Experts of a small language model: a variant of Adam for the experts.
Below are experts of layer 8 (counted from 0) of a mixture-of-experts language model. Rows are named router (the router's row for the expert), up (a neuron's input weights, with its number) and show model dimensions 0-255. Each number is 50 + 10 x the weight over its row's rms, rounded and kept within 0 to 99.
After each expert's rows: "mostly gets" lists some tokens that are sent to it at least half of the time. This comes from a sample of Wikipedia text that the model never trained on.

# expert 16
router:42 53 50 47 70 40 47 59 53 73 45 58 50 39 63 43 49 57 40 54 66 49 56 48 49 26 53 62 54 45 35 45 39 50 65 65 56 29 39 61 67 42 23 54 46 58 62 45 66 57 35 60 32 48 44 37 50 52 64 38 58 46 46 49 51 60 35 36 43 40 48 48 54 66 61 51 76 68 61 49 44 55 47 42 52 58 42 41 49 48 43 49 61 43 43 55 53 47 57 54 60 52 60 54 47 57 57 58 57 59 46 49 52 56 50 54 63 40 53 33 60 53 48 56 50 49 42 58 39 39 51 61 42 53 50 26 49 57 50 51 50 47 54 67 59 48 45 31 67 63 54 44 60 47 49 58 53 32 67 56 40 54 66 49 26 42 61 40 48 30 31 64 46 72 52 53 57 54 65 52 64 66 47 61 48 36 52 42 52 51 42 36 66 61 45 57 55 51 51 66 72 49 45 45 34 47 35 42 37 47 39 47 40 42 50 49 44 59 38 50 51 50 38 54 39 49 47 29 59 44 49 39 47 42 50 44 45 57 33 25 45 54 53 40 61 56 59 55 33 42 45 77 54 37 42 61
up0:54 48 41 41 54 44 46 40 68 62 81 27 66 56 44 45 38 41 47 59 45 52 51 39 40 53 43 63 40 49 55 38 42 49 55 53 58 51 61 42 50 55 43 57 25 43 49 40 52 49 61 61 59 73 51 57 62 53 47 51 40 60 46 58 62 73 62 40 59 57 51 41 43 50 47 47 61 53 48 52 49 54 49 45 44 57 67 54 46 59 47 44 49 38 52 40 61 55 28 63 41 43 21 54 55 53 43 46 31 50 66 55 51 55 49 60 45 60 72 50 49 34 50 60 39 49 37 40 54 57 35 57 53 44 24 58 35 54 40 37 48 69 66 40 55 51 38 60 51 82 37 46 46 41 46 48 63 55 33 63 51 40 53 45 64 44 49 41 54 54 52 45 58 40 55 62 35 66 48 37 44 39 46 57 57 45 53 47 49 42 52 56 41 43 60 29 42 41 61 51 39 62 61 55 44 59 59 50 58 35 62 49 63 44 57 37 56 31 49 61 48 63 53 68 57 64 61 60 47 56 48 48 49 49 56 39 47 47 50 48 39 28 52 57 45 43 46 75 58 43 65 66 40 66 39 52
mostly gets: "ation", "season", "time", "tion", "States", "year"

# expert 6
router:44 57 52 43 54 46 43 47 23 48 40 58 54 42 51 38 54 60 44 36 52 45 51 57 61 62 41 42 53 56 54 53 60 58 46 68 42 53 53 60 46 33 43 59 42 66 61 45 63 49 46 54 49 41 55 46 40 45 36 48 43 49 54 52 64 29 28 67 44 38 55 38 42 52 44 57 47 55 81 53 39 30 39 58 52 50 34 64 52 69 40 46 33 44 47 43 44 67 52 64 25 43 61 46 58 52 45 47 52 56 47 55 52 70 57 40 44 60 51 30 47 61 62 65 53 59 54 48 48 50 40 43 76 55 42 46 63 56 54 44 41 37 38 61 46 56 37 49 52 35 63 39 38 40 50 61 62 39 49 60 71 42 48 36 55 35 51 61 50 40 56 55 53 24 58 41 37 59 64 54 53 34 62 56 63 53 54 49 36 68 61 55 55 59 48 44 42 56 55 45 54 39 43 56 49 60 37 43 58 48 49 48 30 50 38 57 60 45 59 61 37 66 44 65 68 41 41 54 40 69 36 53 29 64 39 54 51 52 39 61 45 61 44 57 49 40 45 52 41 52 37 40 36 55 44 51
up0:47 54 47 39 52 51 38 59 45 62 56 52 53 55 39 57 60 27 50 61 57 61 60 50 45 40 63 56 35 56 46 49 60 65 52 43 50 42 46 50 32 58 40 29 32 54 59 38 56 45 52 37 50 22 54 38 69 61 54 56 41 41 39 44 53 46 53 36 61 51 48 27 63 36 67 66 46 51 59 41 56 51 41 53 49 46 60 36 58 73 51 48 68 41 54 59 67 49 49 50 61 55 44 45 58 49 58 54 34 42 59 41 44 48 46 64 44 53 58 42 50 53 41 53 48 55 40 26 40 71 44 35 38 46 66 59 71 37 55 61 55 76 44 55 50 53 40 55 42 49 56 25 45 54 36 50 45 71 65 40 49 42 43 34 61 40 58 56 54 59 52 36 52 36 36 49 48 55 50 42 29 44 50 43 38 45 61 59 48 47 74 48 49 43 54 48 68 37 35 46 46 46 62 45 31 30 66 35 51 56 56 46 53 42 49 57 51 23 69 33 61 43 53 52 59 40 62 50 43 53 58 61 52 45 47 55 42 47 43 47 60 58 49 43 61 49 64 54 66 50 59 52 48 46 44 53
mostly gets: "ik", "ov", "ig", "ag", "av", "z"

# expert 19
router:65 43 44 41 44 51 52 45 47 66 80 55 48 37 44 59 51 47 50 50 59 53 38 37 42 39 40 40 60 47 39 60 56 42 60 66 29 51 34 59 51 65 49 52 52 53 53 35 64 43 47 60 38 52 42 44 60 50 48 34 61 45 34 59 34 63 53 48 65 59 49 58 42 47 59 53 71 36 44 45 37 63 52 58 62 51 45 44 39 56 47 46 38 40 58 43 39 55 49 58 64 49 46 62 59 50 44 46 49 54 45 68 43 66 46 67 53 34 55 42 48 38 46 54 71 58 32 39 58 42 41 59 27 45 60 31 35 51 29 38 54 52 56 62 52 56 51 40 60 34 51 72 55 49 37 35 57 52 62 60 48 42 56 30 43 47 51 42 51 47 36 58 52 55 40 54 42 41 44 66 61 43 73 56 49 38 39 54 47 43 28 64 50 37 49 51 44 58 48 55 53 53 51 47 65 63 62 37 61 45 30 46 48 46 66 57 37 64 56 53 52 59 45 67 68 27 50 40 47 36 59 44 49 38 57 50 45 53 43 31 48 54 40 54 51 54 54 59 74 53 53 68 46 55 33 49
up0:52 45 43 55 52 37 67 51 47 52 43 48 66 45 43 51 47 46 60 59 61 44 62 63 56 51 38 60 55 56 71 53 38 47 20 56 57 56 56 56 45 65 40 53 55 50 53 35 48 65 51 57 60 45 44 74 43 56 38 44 34 41 44 55 64 58 43 41 49 68 44 47 53 44 44 43 55 68 50 44 41 59 50 58 61 43 65 39 80 50 62 55 56 51 49 45 39 52 45 61 56 62 51 49 64 27 47 55 60 40 40 29 39 53 51 47 54 58 44 44 68 54 47 40 50 52 41 36 43 44 65 69 60 67 59 43 47 45 51 78 38 37 23 67 69 52 49 54 50 61 51 55 68 32 44 56 48 66 34 45 60 49 50 57 37 32 44 45 41 61 50 39 65 50 42 36 53 52 41 61 21 41 62 35 48 51 56 57 39 51 57 52 48 68 50 45 52 46 48 37 47 51 53 38 48 44 48 52 18 65 30 52 53 53 38 43 55 45 49 72 63 46 55 50 60 42 50 41 42 60 45 63 53 43 47 54 42 59 59 56 63 54 51 60 54 50 52 47 42 49 49 45 37 47 44 59
mostly gets: "i", "ro", "ari", "co", "si", "о"

# expert 13
router:49 49 50 50 53 54 48 32 43 50 31 49 51 63 48 57 49 41 57 40 39 47 50 43 63 68 58 51 54 31 39 65 55 73 55 50 48 47 48 38 29 49 51 25 45 62 47 54 48 37 63 44 53 44 43 59 65 50 46 41 51 74 51 49 63 66 62 55 55 48 47 49 44 45 50 68 72 33 37 62 42 56 43 65 52 73 32 42 37 53 47 49 47 46 56 62 42 44 43 39 47 48 45 43 42 35 62 43 40 38 52 57 36 30 47 73 27 59 45 55 57 57 42 50 67 64 67 54 49 55 69 47 42 41 36 65 59 27 50 71 47 67 36 44 42 42 51 57 59 51 42 52 63 40 54 46 44 52 49 35 44 41 55 42 70 53 48 54 48 52 37 49 59 45 43 37 64 61 36 55 48 47 50 46 45 58 64 60 61 37 51 57 43 35 64 53 51 33 47 44 63 38 47 42 53 46 53 52 61 53 38 39 36 38 48 62 44 49 54 68 53 53 45 44 45 43 46 52 41 52 53 57 44 35 57 70 42 48 79 36 62 48 56 49 52 47 32 57 56 35 68 57 41 42 41 55
up0:52 43 50 48 43 63 62 45 43 50 53 40 43 54 47 55 50 45 71 54 66 58 67 38 38 55 64 53 53 63 54 31 59 44 49 42 44 59 60 43 49 32 52 58 62 40 54 54 43 45 84 25 44 43 38 46 38 48 49 51 42 50 52 32 48 45 72 45 75 45 45 54 39 58 47 30 44 51 51 43 54 36 46 44 52 53 63 56 39 51 56 29 48 69 49 48 51 45 46 74 42 34 45 40 41 54 42 52 32 45 39 66 51 54 46 49 57 64 44 44 56 44 71 68 54 38 39 62 45 63 53 54 50 58 43 49 63 41 47 49 50 56 42 42 46 40 61 53 40 43 40 44 60 50 65 42 51 49 62 52 44 48 46 42 54 42 56 40 38 36 61 58 50 50 41 65 60 65 54 49 71 42 61 47 59 41 39 40 50 65 61 62 56 58 48 53 47 32 63 52 59 54 53 57 33 60 62 31 42 53 62 48 48 60 46 59 18 53 37 65 51 61 65 50 42 51 63 40 40 41 40 53 55 43 58 47 51 34 49 68 48 65 45 58 36 38 52 48 65 52 68 63 40 70 53 40
mostly gets: "ations ", "people ", "tions ", "system ", "km ", "000 "

# expert 8
router:49 50 55 64 48 57 49 49 46 56 37 62 51 55 56 54 37 55 56 42 41 28 57 52 49 52 38 52 57 35 61 55 43 65 50 40 59 61 54 46 39 42 57 40 37 54 41 51 39 53 55 57 65 64 41 43 50 36 44 55 45 53 44 78 50 59 67 55 56 47 45 65 47 48 46 55 79 44 43 41 57 49 47 51 41 59 48 56 46 53 33 50 60 44 59 61 63 39 46 41 50 47 50 53 49 54 64 43 63 49 58 53 38 11 55 60 38 48 66 51 37 70 45 45 47 53 68 49 41 51 56 55 66 49 33 52 61 30 63 57 54 58 40 43 40 50 47 57 48 46 43 56 43 45 50 32 42 52 49 58 56 58 47 55 60 57 39 60 56 56 38 43 67 38 54 40 51 44 52 25 45 46 22 50 51 40 41 60 67 42 58 37 49 51 64 76 43 48 54 40 53 42 44 50 53 32 21 62 64 53 48 58 51 49 42 56 64 53 66 27 40 51 49 42 42 47 45 48 31 49 52 49 78 46 49 67 33 51 71 63 62 42 49 54 38 46 40 58 63 47 46 47 47 36 59 54
up0:48 64 47 44 45 45 47 55 55 60 48 63 57 33 34 49 33 54 51 37 27 45 52 39 41 23 51 31 43 48 58 61 49 50 48 54 59 65 50 50 57 35 44 56 57 48 70 37 51 53 50 59 64 57 53 48 43 45 60 71 45 61 52 58 38 32 47 29 60 55 65 53 48 41 53 40 62 50 58 55 61 61 49 69 46 39 52 37 42 49 48 33 44 57 62 60 45 47 43 63 44 53 40 52 47 44 47 41 65 42 63 54 58 51 48 58 41 74 46 60 51 45 34 33 36 58 35 53 52 31 39 59 56 61 49 59 41 62 26 28 60 54 65 67 57 48 51 48 44 38 26 52 56 54 46 59 58 48 38 44 47 61 42 42 48 63 44 37 59 50 51 66 48 63 36 53 44 66 58 59 39 52 55 44 54 64 55 43 40 50 63 31 71 59 33 55 52 74 59 62 42 55 66 46 49 71 46 57 51 62 49 56 52 48 40 53 40 60 57 54 41 63 49 62 41 47 37 43 44 31 46 48 50 65 54 59 51 50 43 61 57 51 38 64 54 50 61 53 63 59 53 50 55 76 59 55
mostly gets: "American ", "United ", "World ", "States ", "National ", "British "

# expert 4
router:58 51 45 62 46 60 60 55 33 44 72 52 45 59 34 51 60 72 56 68 35 37 57 61 46 56 57 52 50 70 58 60 55 47 41 52 54 61 46 51 36 42 71 53 33 38 62 58 39 47 54 43 46 57 46 52 53 52 46 54 44 49 42 52 37 56 37 51 46 40 67 40 41 61 49 42 52 50 34 58 44 24 41 46 57 52 49 54 55 58 31 64 36 53 68 32 41 48 58 66 56 51 38 59 45 45 54 41 43 40 40 72 54 34 55 35 59 46 49 35 60 46 50 43 53 49 39 56 50 55 25 46 59 50 54 46 54 59 29 60 40 53 35 60 47 47 38 37 39 52 43 44 48 53 60 35 55 62 47 34 52 42 36 42 59 64 45 38 32 67 64 33 53 64 47 48 68 58 49 63 51 39 49 61 55 57 49 48 43 44 52 61 56 58 29 62 51 52 38 45 48 67 52 66 59 41 57 56 39 42 55 47 51 63 31 60 45 53 59 53 53 49 40 37 46 45 71 56 55 50 43 45 62 47 64 52 44 43 38 69 37 49 40 74 54 37 42 31 45 51 54 39 58 74 52 48
up0:51 53 66 45 44 57 53 71 32 54 54 62 52 60 36 43 50 52 58 25 68 52 46 46 32 40 42 43 49 42 37 35 51 44 45 61 53 49 54 67 59 48 48 37 72 55 47 45 59 75 48 39 42 63 57 40 58 54 40 59 53 84 48 57 47 51 56 56 45 51 57 55 38 43 63 64 49 35 51 59 48 56 52 58 41 73 61 47 41 53 51 50 49 42 42 52 51 42 32 38 52 34 59 49 33 50 59 37 60 43 50 54 27 43 36 50 38 50 35 62 54 69 56 60 45 46 53 58 52 41 58 50 40 42 39 49 26 39 47 33 57 51 48 58 56 51 51 61 46 52 36 34 50 70 53 54 67 54 54 40 56 52 57 46 60 54 48 68 59 40 48 66 51 44 67 57 57 46 70 71 58 34 64 32 58 44 62 52 53 69 51 51 53 57 55 50 62 48 61 46 62 32 44 29 36 61 51 51 32 47 52 52 49 57 50 49 36 49 53 52 49 46 55 61 47 40 44 50 70 43 48 56 44 58 49 44 46 54 54 40 56 49 47 50 35 59 52 38 38 51 76 67 51 62 31 58
mostly gets: "the ", "The ", "this ", "that ", "This ", "these "

# expert 2
router:49 55 61 54 43 53 49 48 33 52 28 50 52 60 43 60 56 44 56 55 43 42 58 30 54 51 69 51 57 33 54 61 58 80 50 37 40 53 45 36 45 35 51 30 33 49 44 56 47 57 72 46 69 49 39 58 36 54 30 47 50 63 55 66 64 57 54 56 51 49 49 53 66 42 58 61 59 33 34 71 52 56 33 51 37 49 49 49 45 47 30 59 51 45 57 68 55 43 44 45 38 46 32 42 62 44 50 60 51 37 56 49 48 39 39 55 35 56 58 58 39 54 37 47 42 62 62 47 52 63 44 52 57 49 57 75 58 32 64 54 41 69 37 35 39 45 59 58 56 48 35 40 48 37 48 42 44 51 52 42 52 46 48 57 58 35 51 57 47 53 41 38 54 51 41 44 77 45 45 39 44 58 47 50 50 65 40 60 59 49 60 48 34 56 65 61 53 56 46 37 66 46 48 54 38 52 34 73 63 50 54 49 49 55 50 44 65 39 46 61 44 37 54 34 55 37 57 64 28 54 50 56 65 43 42 59 41 53 53 63 61 45 35 59 40 53 48 42 64 41 59 52 35 43 70 58
up0:44 57 42 59 54 35 43 31 24 59 42 48 30 50 59 47 60 40 60 62 53 54 34 37 48 37 54 43 59 37 53 51 50 47 33 64 53 37 78 47 47 58 34 57 48 53 43 46 42 41 47 38 52 57 48 50 49 43 45 55 57 64 44 48 55 62 53 55 68 69 41 56 44 57 55 44 42 49 57 37 70 45 47 41 67 37 63 39 40 72 40 41 40 51 54 45 63 51 35 54 37 40 48 41 54 46 60 65 44 58 34 57 44 68 59 49 33 65 51 55 52 73 50 52 38 51 47 56 39 65 48 45 39 57 59 40 38 52 59 37 53 48 65 50 49 65 68 34 29 47 45 48 58 61 52 46 59 60 45 57 33 61 37 52 61 46 50 42 39 32 50 47 38 56 66 45 63 49 65 63 35 52 45 56 52 47 59 54 44 59 59 52 54 37 51 48 58 40 37 59 46 63 39 46 48 57 57 49 55 40 40 61 57 37 51 41 34 46 38 47 60 53 50 48 54 47 37 34 48 59 45 49 41 49 50 67 61 68 59 51 57 51 64 56 38 62 31 39 37 40 30 39 64 67 71 57
mostly gets: "\" ", "ley ", "York ", "ai ", "Cup ", "ov "

# expert 11
router:39 59 54 42 41 35 43 48 57 46 73 32 58 49 61 60 61 53 49 46 42 60 40 60 55 46 46 40 46 56 60 51 62 39 33 51 56 66 63 55 48 59 24 53 63 34 68 64 53 56 53 54 51 54 51 68 46 48 54 66 48 50 52 40 53 59 61 51 43 39 62 51 55 58 39 69 59 48 46 54 68 45 38 36 35 52 53 44 19 42 44 53 49 38 62 46 59 31 66 39 39 42 65 59 56 41 45 49 46 52 61 51 44 41 57 42 58 58 62 55 39 43 60 45 39 39 50 47 31 70 65 38 50 68 59 67 53 39 45 34 54 50 47 42 28 44 46 66 31 47 47 60 52 47 49 47 34 59 52 48 44 46 46 63 65 53 48 40 51 54 62 61 33 49 58 38 48 59 34 50 57 49 24 39 48 43 41 34 55 57 56 67 28 63 40 70 49 42 39 37 53 55 40 51 61 32 52 55 39 56 62 65 55 39 48 68 59 49 45 49 49 39 66 58 43 39 57 50 38 49 42 52 51 41 52 56 48 47 64 65 44 41 44 44 60 43 48 35 58 48 41 52 41 49 64 64
up0:56 45 53 74 60 55 41 53 44 53 50 50 58 77 26 53 48 52 41 57 74 51 49 40 58 59 50 53 65 46 52 60 52 53 61 51 13 46 47 51 52 45 53 48 62 48 43 45 47 36 52 60 48 44 35 30 35 58 53 44 49 58 54 64 52 45 56 50 43 69 53 26 54 37 62 43 61 63 65 48 26 65 36 48 72 40 47 53 53 51 57 53 29 41 56 50 44 56 44 39 55 50 30 54 51 52 48 55 41 42 37 50 57 55 51 59 54 55 55 39 37 31 47 51 50 27 44 30 49 46 45 53 63 68 48 57 53 60 59 63 51 52 48 38 61 29 55 47 56 58 30 30 34 49 49 48 52 47 44 37 50 56 57 37 26 40 53 51 38 62 49 53 72 70 38 50 45 55 57 46 46 49 51 54 51 65 54 38 40 58 63 54 31 46 57 42 54 47 52 53 25 46 41 40 68 46 52 56 66 49 54 42 46 54 48 50 46 54 41 50 48 54 57 51 37 56 37 39 51 70 48 58 44 45 59 49 39 70 43 44 38 47 50 47 46 68 53 52 58 51 58 65 31 58 58 54
mostly gets: "his ", "her ", "His ", "album ", "You ", "song "

# expert 22
router:39 61 48 50 65 55 46 54 36 63 56 46 47 50 48 51 56 41 46 47 52 36 58 65 45 40 50 59 55 54 58 56 60 39 63 55 41 49 46 67 46 48 66 42 53 45 59 39 46 57 41 41 50 33 66 57 37 35 33 62 54 38 39 55 41 40 27 61 55 74 31 57 55 47 48 41 67 30 55 50 45 59 37 47 49 36 43 65 69 31 51 35 35 50 39 62 58 52 62 58 56 39 59 58 45 49 32 50 53 41 47 60 65 69 54 33 65 63 37 51 40 36 50 39 47 40 61 39 57 48 48 45 32 29 63 46 53 59 42 53 56 39 71 58 40 54 63 63 59 64 56 60 54 57 42 53 49 47 64 53 46 64 37 61 37 46 52 50 41 40 56 38 49 55 51 33 34 44 61 51 53 57 70 64 62 38 43 47 44 61 52 57 45 53 42 54 39 63 58 46 45 58 64 36 52 62 52 35 52 52 55 50 44 39 47 59 24 69 37 47 58 66 55 46 56 51 56 47 36 56 33 55 35 57 46 58 34 63 50 48 47 35 55 55 53 48 55 50 71 50 51 39 44 64 37 42
up0:62 40 63 49 43 59 56 43 47 62 27 40 38 55 60 45 59 40 63 56 27 62 57 43 54 53 48 33 54 40 64 40 60 68 54 54 39 74 48 44 47 61 54 44 44 69 63 56 31 38 58 56 38 52 53 43 61 49 40 33 51 56 55 48 58 56 51 46 56 48 58 28 57 55 58 58 61 59 53 57 57 23 47 32 42 52 50 54 67 57 59 56 50 45 57 34 43 40 67 33 57 35 54 60 39 58 44 44 36 61 40 49 33 46 57 65 55 44 44 38 60 54 61 42 64 41 50 40 46 43 44 54 45 58 40 34 49 55 47 39 53 62 28 54 33 54 55 46 40 61 63 39 59 53 47 60 58 51 37 38 58 45 50 54 49 56 54 52 55 45 50 40 50 29 40 39 53 41 56 50 52 62 50 47 48 50 44 52 41 52 35 41 37 43 46 62 44 26 38 44 65 56 56 62 57 34 43 59 42 40 46 33 65 52 41 44 41 73 70 34 68 56 37 47 56 49 52 30 62 45 51 57 60 44 49 49 54 64 59 71 61 57 55 43 53 45 27 43 29 56 57 52 59 45 52 51
mostly gets: "é", "á", "La ", "San ", "í", "io"

# expert 17
router:50 69 64 40 55 38 51 41 51 49 43 49 42 47 52 23 51 48 39 48 62 45 47 62 51 36 57 52 61 42 37 40 78 52 74 62 61 63 40 55 70 43 41 75 51 58 56 45 52 46 36 50 61 58 59 46 50 46 45 44 45 54 41 39 44 50 46 57 63 51 41 43 47 33 49 51 70 45 54 42 43 58 63 42 45 39 42 48 62 34 44 48 59 50 43 41 52 63 48 52 40 49 44 46 47 49 36 52 48 27 61 39 47 60 48 60 64 35 60 60 59 46 66 53 33 48 37 50 48 41 48 46 48 48 61 51 49 63 51 40 48 28 44 34 57 63 31 40 46 53 59 37 51 43 32 42 54 42 61 47 62 62 70 58 46 56 54 55 65 43 35 51 68 57 43 67 48 48 59 46 58 50 51 70 61 56 39 42 43 48 67 47 34 64 52 55 51 71 55 66 43 48 46 39 29 58 52 34 45 58 43 49 48 48 47 42 57 42 57 36 50 48 51 49 68 47 37 24 59 57 47 60 58 65 32 42 35 54 19 38 50 48 45 45 41 60 54 42 63 48 61 51 43 44 61 52
up0:57 34 47 55 34 49 42 59 55 22 52 60 64 54 46 44 44 33 61 49 48 50 39 58 56 50 42 42 43 52 50 43 44 52 42 51 46 64 57 53 50 39 49 41 55 45 55 51 76 57 52 34 55 47 65 48 55 58 57 38 50 42 60 45 39 40 41 35 40 33 50 36 49 62 45 58 51 47 48 44 45 32 59 47 55 48 42 49 64 32 38 53 42 48 49 58 52 75 72 62 51 66 40 48 45 47 45 65 47 55 41 48 55 50 25 67 41 38 51 51 38 50 59 62 58 29 53 52 59 48 42 61 59 56 40 51 46 48 40 44 33 51 32 52 47 47 40 40 55 55 22 53 32 53 53 58 48 46 52 45 43 49 56 54 47 43 52 72 51 71 42 43 61 50 56 52 44 35 37 28 70 61 41 56 71 56 58 34 74 48 55 42 41 61 66 62 40 50 44 49 49 38 51 61 41 59 56 40 58 33 43 47 48 36 61 49 58 50 53 54 50 58 63 45 49 72 78 57 58 59 41 48 42 69 46 42 53 53 38 54 60 47 34 24 46 47 45 51 49 38 54 45 67 37 51 44
mostly gets: "ah", "ik", "Man", "ay", "ish", "iy"

# expert 1
router:46 67 40 46 39 62 48 41 64 40 57 42 39 39 40 49 49 53 45 65 64 50 65 25 59 37 47 38 33 51 57 48 39 50 46 49 51 46 45 48 57 54 49 49 51 39 45 41 49 45 62 54 55 53 65 56 53 55 76 45 43 50 53 46 54 50 30 60 38 45 44 40 73 46 56 55 44 68 40 58 59 65 64 54 47 37 48 69 49 45 57 29 60 66 57 71 43 44 69 43 63 51 40 62 45 40 36 38 63 46 41 45 71 25 52 51 47 53 51 52 40 46 42 49 56 46 54 41 52 45 40 47 48 38 45 37 49 33 49 68 57 51 58 55 61 52 54 58 23 45 52 50 48 52 59 53 69 53 42 44 36 48 57 46 48 55 51 56 69 74 40 55 59 73 55 42 37 40 50 39 40 34 43 28 58 49 53 43 65 60 71 50 59 43 41 33 65 42 49 47 49 35 56 55 54 46 53 53 49 53 49 58 63 63 37 44 51 42 43 52 31 61 46 52 36 70 52 58 61 47 57 66 51 36 51 48 53 41 36 70 54 52 44 43 49 54 55 64 44 48 48 50 74 64 66 47
up0:47 42 49 41 29 51 56 60 59 50 58 44 49 34 46 53 56 57 71 53 36 62 52 56 53 36 45 54 51 60 60 57 46 52 42 43 49 66 65 64 33 53 64 57 47 38 40 44 62 41 56 45 65 36 50 82 25 52 39 42 52 39 71 57 55 35 51 54 54 71 37 45 46 50 27 58 56 49 48 36 66 35 36 53 56 51 75 38 57 48 52 51 56 44 48 40 70 46 59 44 44 51 55 53 33 39 55 57 59 33 64 47 47 53 49 48 43 51 40 44 53 55 65 79 47 33 71 62 66 52 53 59 58 50 56 44 49 49 39 54 39 55 38 33 38 40 53 53 48 42 49 72 36 44 51 44 46 46 53 61 56 49 49 58 38 52 46 43 37 48 59 64 28 68 40 42 55 56 60 53 58 55 61 47 43 47 40 47 52 56 67 51 49 53 52 46 61 57 66 61 51 54 62 51 52 46 66 28 70 47 57 49 39 49 54 52 53 43 55 27 28 34 46 36 44 55 38 59 54 47 63 54 43 66 44 50 45 52 45 53 65 40 47 46 44 39 46 51 57 53 58 38 51 45 47 27
mostly gets: "201", "199", "202", "197", "194", "200"

# expert 12
router:59 49 51 38 47 41 53 44 60 55 38 39 64 60 64 44 31 60 29 48 45 70 49 53 59 59 49 43 64 35 44 54 57 28 61 52 56 50 43 47 63 51 61 43 67 58 65 53 54 50 48 48 37 35 41 42 63 52 66 25 70 57 39 41 71 43 47 62 47 43 37 59 56 65 40 32 48 72 44 46 62 63 58 37 47 58 42 47 67 46 53 31 50 54 55 60 56 66 54 63 41 65 47 43 45 41 54 43 29 36 54 34 59 52 48 51 51 60 38 43 63 33 48 38 59 58 57 46 47 44 45 46 41 47 41 37 59 53 58 52 64 50 66 70 58 58 49 38 58 53 57 58 51 51 67 56 60 50 61 62 52 37 64 62 27 45 52 40 53 51 41 48 53 46 45 57 63 56 55 35 57 48 26 58 43 38 59 55 53 42 43 41 58 33 54 64 40 53 44 35 53 42 73 31 55 23 61 51 49 42 52 45 54 45 49 37 45 31 62 47 40 62 39 34 52 62 46 41 41 59 57 35 55 50 57 45 54 52 58 40 46 48 51 40 45 65 61 48 52 45 45 47 54 56 43 38
up0:59 47 64 57 52 52 86 35 53 55 50 56 38 53 53 43 48 64 55 40 52 41 66 41 54 39 74 51 43 58 43 46 46 41 57 60 58 68 46 59 46 42 45 54 42 62 50 38 45 67 61 46 55 33 59 51 45 52 57 51 57 49 49 49 49 59 53 42 50 52 59 40 57 48 69 49 35 52 48 71 62 67 53 56 61 46 63 57 50 55 56 57 68 50 50 46 30 52 66 48 59 45 29 52 59 71 36 46 33 64 45 44 52 53 37 38 42 49 66 42 61 40 42 29 44 27 53 68 18 57 56 60 60 68 55 46 68 41 52 20 50 42 49 39 64 40 37 40 54 53 50 44 35 37 55 48 39 38 44 38 62 57 60 45 45 58 45 61 43 52 32 71 54 55 64 44 57 40 48 46 58 51 48 53 54 48 53 40 44 37 60 64 56 60 46 48 51 59 46 51 41 58 57 57 61 43 44 51 36 41 31 45 44 52 47 45 52 45 39 59 59 53 51 40 44 60 43 30 46 52 47 50 67 63 65 46 57 62 62 37 36 47 50 45 62 59 47 48 35 60 53 60 55 30 44 44
mostly gets: "_", "&", "_{", "UTC", "AR", "II"

# expert 15
router:41 47 33 46 52 36 51 42 63 56 65 56 56 58 36 54 55 67 70 56 54 67 69 61 59 37 43 51 65 49 38 39 49 43 54 45 56 68 47 31 51 55 54 60 52 57 27 39 59 57 59 48 57 61 41 47 54 40 48 51 47 47 42 62 48 42 50 37 52 52 45 27 42 37 32 55 68 47 49 60 47 56 54 46 57 54 57 37 57 60 63 48 37 42 39 57 48 45 42 50 57 65 34 34 59 38 57 49 66 67 61 38 49 22 56 63 41 62 41 68 72 56 56 45 61 43 54 62 49 40 34 42 45 47 37 46 61 36 47 61 55 41 52 45 56 67 68 43 59 56 63 51 51 44 46 53 57 45 28 49 56 55 45 56 55 57 52 58 44 38 45 56 52 69 39 37 50 60 46 37 44 52 45 36 37 53 37 43 44 50 68 47 52 41 69 45 56 49 29 60 59 31 47 37 53 66 39 53 58 39 43 44 48 35 42 35 58 43 58 57 48 52 57 56 43 50 46 52 48 37 42 56 48 38 50 65 39 49 50 47 66 56 72 45 58 46 49 86 40 49 63 57 52 43 45 56
up0:73 46 48 60 54 44 62 32 33 43 35 40 41 45 57 30 46 67 48 45 40 31 60 32 42 47 51 40 55 55 47 60 49 66 57 44 37 37 50 49 49 42 65 65 41 67 49 58 44 52 45 55 52 48 55 67 57 53 44 43 48 36 55 52 65 49 65 39 49 50 42 60 55 53 43 33 42 65 61 64 48 49 49 64 65 55 30 65 53 54 38 71 65 63 45 51 69 53 42 24 46 44 43 68 55 60 62 59 63 52 48 45 56 49 36 40 36 36 36 44 37 59 44 56 37 49 36 49 41 56 60 61 58 36 46 52 54 43 56 38 58 45 51 46 47 44 65 41 50 50 50 47 56 46 37 55 57 45 43 68 53 57 54 57 30 47 47 51 56 56 57 51 53 39 38 59 52 63 54 45 47 60 31 61 47 54 34 49 42 70 61 27 56 53 38 58 43 64 43 36 28 44 35 57 51 61 59 40 43 47 66 60 54 65 65 53 50 55 54 52 51 55 66 32 55 55 50 38 54 53 50 45 53 43 40 39 58 47 44 48 54 64 45 39 54 45 48 52 67 78 52 77 48 46 57 56
mostly gets: "List ", "Preceded ", "Succeeded ", "Date ", "MF ", "Species"